python train.py --router_score="softmax" --routed_scale=15.7 --beta1=0.9 --beta2=0.95 --batch_tokens=[131072, 262144, 393216] --train_tokens=1925000000
Below are experts of layer 8 (counted from 0) of a mixture-of-experts language model. Rows are named router (the router's row for the expert), gate (a neuron's input weights, with its number), up (a neuron's input weights, with its number) and show model dimensions 128-191. Each number is 128 + 24 x the weight over its row's rms, rounded and kept within 0 to 255. Numbers have three digits each.
After each expert's rows: a language model's description of what the expert responds to. This comes from a sample of Wikipedia text that the model never trained on.

# expert 18
router:082128211103102150122162148116142141143094123145144125107143124157152145122104149157150089127115119158146140142122089143134092115147154113168154134101099143120138119136135141156132145133077152
gate0:140118114159171144170109124138136141121094127136121145086152081145126115116178129125114143118101108108134094139123172167108164146110138158155098104154119152103110107110196065158131138111149133
up0:136164100128140101119119141113132098105141134158102111129096119115102147117136124128118129135127123129116121119132157148147133122117122153150127180128118153077104125101118129125150147098155152
It responds to: Quantities and magnitudes

# expert 17
router:139151112114131098119127092066140151133120186118092159144126129117099126115107136131152133153094144117152118103143104127159135139090153128137145088115139134160145179152129132139122141112143130
gate0:149095131119126172119131126114094104092090081172136122126137170111122143121105091120098150115122142131107134140134145143140072118173137099133125122147135153093090077140129089165124151126126151
up0:123139166113105168115118135125112106144107112143110087152137120104105152108129118099111141134159104112127144141123167113119122134159135085173127141097097136129096125126120138153120162162107123
It responds to: Latinate word prefixes

# expert 3
router:108095125121111141118154136135133172198129090162151120151132149131128087136103117108136120142109112141107146127088107166110128150127110170137135162091126110176123154147151110112099154113097120
gate0:128106111131071139137117148112126119129143085087160116128145144154141114097125173123151119114101116121099194134103136116134085128129077155109162160141092122164161141115110104134175109150118133
up0:139124145106122149109167106132124108079162133157150173144094119115117127149126129126121135128109096100139128098146090119119109095112156150126106136101122112129114123129123106164062140108118122
It responds to: Ordinals and adjective prefixes

# expert 19
router:148122097174174145149107105102143111147081087151129103156157135154089129121122145108134122101140146123137163129151141117093130125132117120133152107125111120106098182133146114116119151165124150
gate0:134142130144114126171161110142126098107154121111182108147131108103151155153137095108100113195090097104099174132123087124130180128148108177170125146108110119198115173147162129176123150123167135
up0:122101141128106123171150148101109145139193155137147161143112142128137089095156109104083111112144107077124139112115113162104156138161128143106095124130099103143143172120122133154128086136118092
It responds to: Copulas and table cells

# expert 28
router:132070127131094174160089108187109159145166106138141101129136132133123167139129120148130133104151128131138118155128111114123190115137169123154146153097132154092116077140107114122156134149139118
gate0:086172107148126128089120124125129113154129087105101114148149132137153118170159150154144094091127113159114116101156112140124128136149112113113084149146129081093115122114165122123109129126080108
up0:120098115106138104114133100124151102155126094166166135135095152119135143098079104081129172159139148158132150126100122120114121107127122169125130109126133151146148142166148149111127122147136120
It responds to: Headings and parentheses

# expert 10
router:115119105113131104133127122113150115109114157126168106112159119151172152155122128146104136158109114129175138110149163149109090161125133095110142118115113141159106110131133117134118089121149143
gate0:150120098108129114122143113146118150115083110042113088148096162120119105128130155133169123162124130137160121124110128124106114141168173140081150157141177114128107133104134100116152138115045142
up0:137115162112083121128172165165157088105156134096149118158107124144118135116109155104128095076138163124136138139114151127124127133115130131130127173097132194185128140132129096139130078135116096
It responds to: Mid-word consonant pieces

# expert 29
router:119130143107164153137108168081113142133123083148148149122152103146127132103120143156133126135117118114128126137115104120109159133182096104124144133162129148093111091153127167139124123115157132
gate0:139100130162149114102128130051156121145142175140157132147111160077129120132142127124141095157119106098097167105143111126112150123170130127125153156071153138111146109124137142154136102161125108
up0:125135112111099136111136110151106130145112098119143089141154106137114122120105121102118078138087137122121123113111116156156112161100134120169108103192082099162153130196102117127121166112083186
It responds to: Taxonomy and dates

# expert 13
router:120129126114150147153093105181110167150155105077150157122104135113090168091098154115130145138158113132128130106156108105149146129136107119132137152157112127093138171146119103100151141129137116
gate0:065128090181097109077124104120139120126168119142162185099132136186139147147113142113147136143137175089137085113134116117120093132098201167103140155134119100131147127123123155081098110147129135
up0:145144118131132115167117119130127195131101145091114130144126167063091146097147167118125118083148114162160194121106143115098120127126128165111189128111136172086143162121124054137117092116130122
It responds to: Line breaks and headings

# expert 1
router:102132105113089109084131125114121112086161137152144124156150125179079165140179142142105134126098158125102110135089110095106179134137112097125121139108126145155139126117137146117170128148138136
gate0:112154131145108151154140096167131154097115103123103125064129174137081111138131125115119137112174155157141151119157128089139053094107166158117151084133135132118081155123145113149121089151126133
up0:137080135134117147120151175108121137142102143144089121142129127115132144124137134099095119155163102091116125146173106099119133145165154111119086171101110092131168105153157142124113122145168100
It responds to: Non-Latin script and digits

# expert 14
router:125151101082136139121164116007093138113084199112130113104148134133114138148150079157106133157125122112145133150115135145139082117128148109123154128129144126096112102111106105134118155137124104
gate0:171145126118121168151108104157131081149121131113102111122133159149143115135127095107107118109142148125175122139103147085106142160139138145104150138118161128088139090157100151112153142133119133
up0:113150072126080147115139121129129107113079119114123099093157155093104130077116132143115149155122110153098140128159122134173114185146153142115142130120130117081124120132101160133122133087123094
It responds to: Concrete noun stems

# expert 30
router:128107128138134117145098124163110143154098126151122125159133140118116133101178147090137108140136116127111119169117094088126125123144145144130133131131127140131059108143100180106109165093108134
gate0:109124095118130128094174140109122122093099135104108117155162140162132133118106144120078108137111124129130119123152092119162164072127123141146137164125115123136166142108105151103121115151121096
up0:122130155133106106128100149102092096124143168125178136137082140105119144134154124170155149115127117135093114096145162122101153148136128136132066164140134144144122117125187108125132116116105147
It responds to: Table-opening pipes, passive verbs

# expert 8
router:108165112115101134145143155165129129097127150151112149162090072134167189068113171104154136129147116119122134130176126162111139145126123167111114128109101124151119091105178145134148119100152172
gate0:152131146101097197117141117090133122120100133112145154146120187135139131093148118113124157123153120135118137166129118166108113127136147107180130144083136107107132188142133097115105124116116076
up0:148097140118157093112162121109120136116134118143123152121115136156115128129119144164112115177091156126151126140131108090142117152155075109139173130186132127104169116147117141084135213149122138
It responds to: Surname and foreign pieces

# expert 15
router:098123090153077154103136114126128116123156074161093113121144120124154148139150102139130105134115116112136079106126143090140132115121133141118135106120128125143155149133135192155122129127108130
gate0:165129139098179151163137166135130128108080143094136124154112137111154162124113104144134158137146137090117114138142122138088140133107126133156107165132141101097116081076089132113135114150139094
up0:167127106112107124123163166135116142136144154095116117166111128087141118129105094130095162164164123104137093140145150116082117116133158138132130129100135112108135115069135146137121088158140100
It responds to: Numbers in tables

# expert 4
router:119135145120132134118145166155131124119111061103124117125146138108141119165138121122127113125153160116143118126111144116148148128092106140114106123156115144127148118128140138112148113141140134
gate0:106151116171161108126154130127138140086160127141105152144095165107153129111122129101178116116117067113112113137133123171112127114106075174180158098114141140105147101114146108130113114140138092
up0:132149124111157138110099115114116150124113116131126138148142119150132115156104139118146121118131148125126106125128174104169152126104150071096130101136126164103083122139147157128101137141123093
It responds to: Prepositions before noun phrases

# expert 21
router:122151116178093121091165083117131084126117196071135098158106157071118127108140114128141138146111107101095157128118121161103164113103135126133087153103154144149137133115164132127138141116094128
gate0:144142111130113131089122117136150125154096115130162148155117113120126135085155167136096157136159153064096122172070144139130144114121147110140161129126129174163147128119120118175105123139098113
up0:129123127125141110128172128126115116141101168076111125136140150124113153110113152140099132150140132106132105107147119096113105117129157074149108146157094137116101123141133148131118110104102081
It responds to: Names and song titles

# expert 6
router:158134138126105113114073173155103115107151068083090167121140114139111140115179112112114118107118102150105077106106154098126135126160111093111122094153142144115090101125079112109138152128116112
gate0:127081134131136167111127099114111105184139123152123159103108128172118105109170123094150148121102125090121135169132121141129148121141111114110096118120112152152112112112157128116130130128113153
up0:156130185146131102113110123126156128131123122133156130087108132152159121145093115136103069135146149138092112091144126156148111127119095125149076124151190153145110078165084121178071154142107121
It responds to: Place names, country codes

# expert 22
router:120119124110099106111165136095126111123105080166130144163113160134115094166107179141092171132099156099112130164081095086125124135126132133157103138131129126136177118127116148135119116161096110
gate0:171158115161153134151120108121126116163146141126133162113134113114095122125117163140145157154146140110129120090079147130121134121139087130162118100094117151152167166115119102168142130143132163
up0:173137126106126103151134123147134158146137082152145150130141128136113106128107124126115133137103158132109125133119096111145142116142092199178092141108080124106099142152131127202141122132154146
It responds to: Titles, roles and awards

# expert 26
router:160133141139167139139132149076118179112113105188157144100194139117095130145126160152129094109143140148117161149105137145128125160094146133168150106130146127163128055136153113146094143134133107
gate0:168096075107125111137116121120072110122146097078141107164153110128135114096119061116121139113177159116140122175111122151133156160114121116099099121144125084144146116123122123161131108097110100
up0:091158178118087163187128146133158170101146162134115121138100153154165136157102153117108136132152119129122171107114174123099086144130117094143150109122164206120119133147123157142112091114135130
It responds to: Census and election stats

# expert 0
router:153124121095138106144138152085143129106146133132113143101122171110141103101121124100086088127106163131133184118136113115120120103146109109107119108124115110129145147153147095145176089138126150
gate0:073142090128132104125143157145097155151132147108116178110082110119144133109112077151149145137098146119108106118112073160111142108138097150114125086131092110137193122106130157129109106101084143
up0:147168125114099162138108128097122103159128127143176129091117166094102094141114112113111083119149122176099142104124175123170181097117124141173122110116124129129151130175127131057089156119094157
It responds to: Mid-word fragments, LaTeX

# expert 27
router:131113131146093125149093177115118154159133076111154165118184110141122112128153152113116119136123154119123113133113131098143156121181106131152120151178118161097114103125127175122128108110152137
gate0:161081117120119151126109128111124146099122123045129099156144119141135119120123095113122101098104142093106142145115143160088107110108093166108139150138124121101145138087123119135098141139096115
up0:142094145133076141097111141142087139098149130117083128125157146149176132101156091135091143114113122149109098129097113132104150117140115184114130120138100136139140103122142163147108164139132093
It responds to: Sentence ends, place names

# expert 5
router:095122131108124136125132148146143117140132123043115159111096121085140115132135127133152146131169112145113158093161101144106150104111117142099137139107123106133118111116124151081120146127115127
gate0:121130122144139119141109155172167110122121139148092173188126140110153128152109122103121131150123157139083122152071089162140132118102167159101123137135088136127084129139106111141073159107103102
up0:125145133115173131132162122168136108141144172105133127127127142111076070127145162093119130148115142124092153107164129141149187143068139108126101080142133159130117130165155090107111115154098127
It responds to: Capital after hyphen

# expert 11
router:138164157130162171139161108071117136152112166127123126105121123143127143134093125153141113120107161072104114135140172113157107143134131159113109145159117133124144101138180125130177123089127147
gate0:141075116109207127125159121123151112147093132101108082140150141137126123101137160117121121135187127106105166100137128119135131146134098147146146145092177115133088113119138160098170094096115110
up0:090142127133106143107123086107113140116176122127109139145128121163086121118082107126160124130120100147149104112095148134124148155143117200111130154099123132123134169106135131156133116135139137
It responds to: Given names

# expert 20
router:137110128131129108115130099102119160126092072112141107110108122142143139177107116129132129133121163126153145105093142118132120161127109120151122124138151117128133156110094091132107131137140108
gate0:207091090107195171197156083141107138129156151133133128101133170122117169092143182140116127141139108129176140132133160173144147138125143102119166108088116131159160100099145142127129140138132110
up0:148127132124077154141075135103151166137160128104124180125117149159155133074123156116077114111144144120135147156140136105168134148129136130116158111130144156079138153136107144130074116078158158
It responds to: Time and count nouns

# expert 2
router:184157141119105115129112088094118103090139200096102092135139094154111129137132092103129152130150132162125108168129130175133058146120150124117151097146114040095103093124136106126151103131166101
gate0:122160167091126172150140109066157129105199136159097098108140093156173152089069118118120131101157173156125174147144136145099130122137115113129139133161116115118167121119103114149135160138156108
up0:155115097144117140134126170156124128113104129108161170095144144128085063135142116141125145175119142163072137125107137107141108195176151135148135130131115139143106108114120108143148143175143187
It responds to: Place-name inner syllables

# expert 12
router:114087116116121150120141095100122094148140136071123145120097125151132099100134129143147129109093108150127153109123127136162122107138174145091150163116108145127167140151129156124068108114143088
gate0:100123140154160093110098109110143184153116131119094129161091135106130111136143080115140173165127138104106157134127177114108178127109110088146151114137102135143137178116138119145154099118132152
up0:110150099107142123092120085100130136109115111100131086097162144130166163150138133162100144170152099204123100136141127131117171078140140078160099137130150133110131102191116135140135111113168120
It responds to: Infobox field lines

# expert 31
router:132102102165107161126076125124125150125118128132109138141110136171129147128112088150136128082160152122170124138132153151139128139181139149153154126200149157114130137127085087162088138119155112
gate0:112142123154150170177132130099140132138164134103138109156147128147093110130127133113092131091144140165120131129121105088142113126112088123149129145103115124113109084149120086142132129124089126
up0:133127152105098081116105100151123147119046103146136109130141101108106124131140126138174100124125100172123121126127123158159131109142109112153118118142084142113127120115110159115125110131091124
It responds to: Clause subjects

# expert 24
router:128128142154202136127138130156123126133105067168133095124101119154133101146123148125124135113152131129175100132161145143121128131135084137148089138174150110120103166142097145106109116154154128
gate0:141118121142129127134090096078136148139168157131098127099125098138094138160122176139141124143139106104110149151107123109137087119114162107101128093136133141107162125135095130129094103109103107
up0:143098129156128128137099105104135149117165149119150132137160104138116147151151130127120151193147105111138140104123114121169116148101158108116117149164109122101120170128122127116141116115122125
It responds to: Table cell separators